Weights of a small mixture-of-experts language model, trained from scratch on English Wikipedia.
Size: width 512, 133M parameters.
Experts: 12 experts in each of 14 layers, 352 SwiGLU neurons an expert.
Below are experts of layer 3 (counted from 0) of a mixture-of-experts language model. Rows are named router (the router's row for the expert), gate (a neuron's input weights, with its number), up (a neuron's input weights, with its number), down (a neuron's output weights, with its number) and show model dimensions 192-255. Each number is 200 + 20 x the weight over its row's rms, rounded and kept within 0 to 999.
Before each expert's rows: "raises" lists some tokens whose logits its average output raises strongly, later layers aside; "mostly gets" lists some tokens that are sent to it at least half of the time. This comes from a sample of Wikipedia text that the model never trained on.

# expert 3
raises: "The", " the", "In", " a", "On"
mostly gets: ".\n\n", " \"", " |\n\n", ".\n", "–", "."
router,197,182,217,207,191,196,196,201,221,198,209,191,196,161,210,184,192,186,183,215,200,199,185,159,151,188,211,185,219,155,181,212,205,191,188,204,211,191,199,200,193,249,229,223,198,199,210,172,251,212,194,226,193,182,224,190,198,207,188,181,204,185,194,202
gate10,170,238,170,201,201,225,211,228,205,220,250,221,204,186,230,190,200,191,219,173,206,203,199,180,189,166,167,158,218,208,180,226,168,192,201,194,200,173,191,240,217,213,156,206,182,162,175,226,193,196,217,218,190,188,223,207,216,203,174,189,203,191,190,216
up10,219,163,209,218,203,156,189,193,186,209,191,225,170,214,175,226,178,209,201,196,188,210,199,215,237,215,206,226,192,155,211,206,205,207,190,163,210,202,199,196,186,208,215,192,192,254,230,198,188,192,173,201,206,188,178,195,184,218,202,227,213,180,182,213
down10,211,198,209,213,218,189,244,181,173,191,216,212,231,194,213,193,185,181,228,217,193,167,225,175,186,223,217,149,155,210,187,185,206,211,191,184,177,191,224,173,208,202,193,203,207,195,238,228,174,204,216,192,216,174,187,195,204,224,216,215,164,175,184,209
gate11,204,206,176,176,224,200,210,207,202,190,189,195,210,215,206,171,191,202,214,175,224,175,235,207,233,224,212,218,208,197,222,212,193,183,166,222,222,221,156,219,222,154,187,192,200,189,201,231,186,183,162,211,236,182,210,189,198,216,189,204,210,222,194,190
up11,214,188,219,202,190,193,207,166,185,194,174,222,197,199,181,265,228,187,195,207,189,237,192,240,162,196,198,200,192,219,180,187,184,182,216,222,184,204,209,197,187,234,213,207,210,201,171,186,237,190,212,169,196,189,172,207,227,205,200,197,182,205,200,195
down11,196,200,196,186,211,168,204,174,217,223,190,182,179,229,234,199,236,188,223,180,192,215,193,210,206,198,186,227,165,177,218,184,220,229,227,221,183,208,236,207,173,223,181,228,201,199,176,156,184,187,195,158,204,186,187,183,177,222,215,170,196,216,213,208

# expert 4
raises: ",", " and", " or"
mostly gets: " take", " Episode", " NXT", " took", " WWE", " drama"
router,203,162,189,197,191,187,190,207,237,201,219,214,204,193,198,221,211,168,205,221,192,207,209,178,186,202,210,183,217,149,202,200,190,189,217,214,195,167,235,203,165,224,179,197,215,197,195,199,224,198,181,205,217,174,186,200,180,221,204,198,190,193,206,189
gate10,237,202,184,186,192,219,194,202,204,220,218,212,215,226,231,190,211,169,227,200,178,210,200,209,214,196,215,175,194,185,191,221,177,176,199,189,219,168,194,208,183,225,188,213,222,183,231,202,196,169,190,197,199,194,217,189,139,221,201,196,196,215,206,204
up10,220,209,212,185,215,247,180,182,185,211,182,169,190,210,189,188,232,203,232,205,195,202,179,196,211,193,177,210,210,180,215,185,163,224,216,177,169,179,205,179,218,194,199,182,229,222,177,203,195,185,219,188,196,240,235,173,207,200,181,185,205,215,208,187
down10,211,179,207,211,223,195,207,190,189,195,202,175,193,223,193,233,209,182,208,186,162,213,193,184,213,195,190,177,195,195,210,234,213,178,216,223,204,217,235,189,193,201,182,217,191,191,198,224,224,186,178,205,186,236,171,182,241,206,179,170,200,201,220,188
gate11,203,189,181,199,227,184,193,177,227,199,187,236,193,183,230,233,216,189,229,170,230,200,178,194,203,193,225,201,206,203,169,207,187,219,186,201,201,207,189,211,229,194,194,209,217,178,209,228,217,162,154,168,214,145,202,201,190,191,189,234,197,194,166,202
up11,207,203,193,222,179,217,199,238,176,210,230,172,213,215,178,191,192,203,201,231,184,211,232,211,187,191,193,204,202,207,213,196,214,194,210,205,213,201,214,189,168,187,203,190,194,215,188,185,188,238,229,233,175,253,171,195,193,214,203,170,198,201,230,194
down11,182,215,163,201,192,194,198,223,193,206,237,242,217,177,189,200,209,192,201,191,204,239,197,202,201,230,189,183,188,221,181,211,204,207,198,174,201,220,194,219,236,203,205,188,178,213,215,191,196,217,191,196,204,216,177,175,192,188,239,194,183,202,231,138

# expert 8
raises: " and", " in", " of"
mostly gets: " Chile", " MPC", " Netherlands", " students", " Russian", " Wisconsin"
router,176,201,221,188,210,200,225,210,215,222,185,197,241,178,219,218,196,182,186,233,178,200,196,190,165,209,210,183,193,178,176,200,196,188,195,168,222,171,198,204,190,236,181,211,196,205,179,164,216,237,219,224,193,197,186,208,187,211,181,214,232,188,208,195
gate10,197,186,197,246,196,176,191,191,170,212,194,198,237,249,208,188,231,245,184,205,188,220,196,226,196,205,201,184,216,216,223,192,193,200,231,158,216,204,166,186,211,164,200,190,199,219,226,180,217,223,188,236,193,170,188,182,211,184,192,210,205,208,224,214
up10,201,201,196,199,229,207,222,214,205,177,177,198,178,178,175,200,220,162,252,187,189,169,187,207,187,214,198,169,183,204,153,214,178,197,184,249,185,210,181,184,172,221,188,184,201,177,220,175,189,180,209,180,231,198,205,184,196,186,214,208,188,199,204,214
down10,222,202,187,214,225,234,205,243,214,168,206,195,208,201,248,180,186,208,182,199,174,213,194,163,226,199,181,245,200,181,166,218,189,195,219,206,171,205,224,220,204,198,220,221,195,220,198,177,206,218,179,199,203,239,155,191,219,182,213,165,189,182,197,200
gate11,188,229,202,190,190,225,216,204,198,229,235,194,223,206,196,215,186,195,230,212,192,191,163,191,183,209,209,206,198,217,207,193,217,178,188,224,220,200,223,235,214,188,197,157,194,180,200,196,186,182,229,214,200,216,190,202,198,219,205,233,208,222,176,211
up11,194,213,219,220,198,213,187,217,193,170,174,196,193,170,234,183,212,212,177,214,203,208,233,214,206,177,167,172,206,187,189,227,129,201,216,201,193,195,213,171,177,200,240,218,180,192,218,208,210,236,243,192,234,206,205,205,163,174,213,165,215,220,215,199
down11,189,224,211,169,211,204,205,230,210,165,227,185,197,186,197,189,201,174,192,185,211,182,181,209,199,190,221,222,160,200,229,211,238,201,168,195,194,205,214,189,231,197,206,160,198,208,190,205,194,187,189,194,181,203,213,187,202,184,194,205,195,216,245,206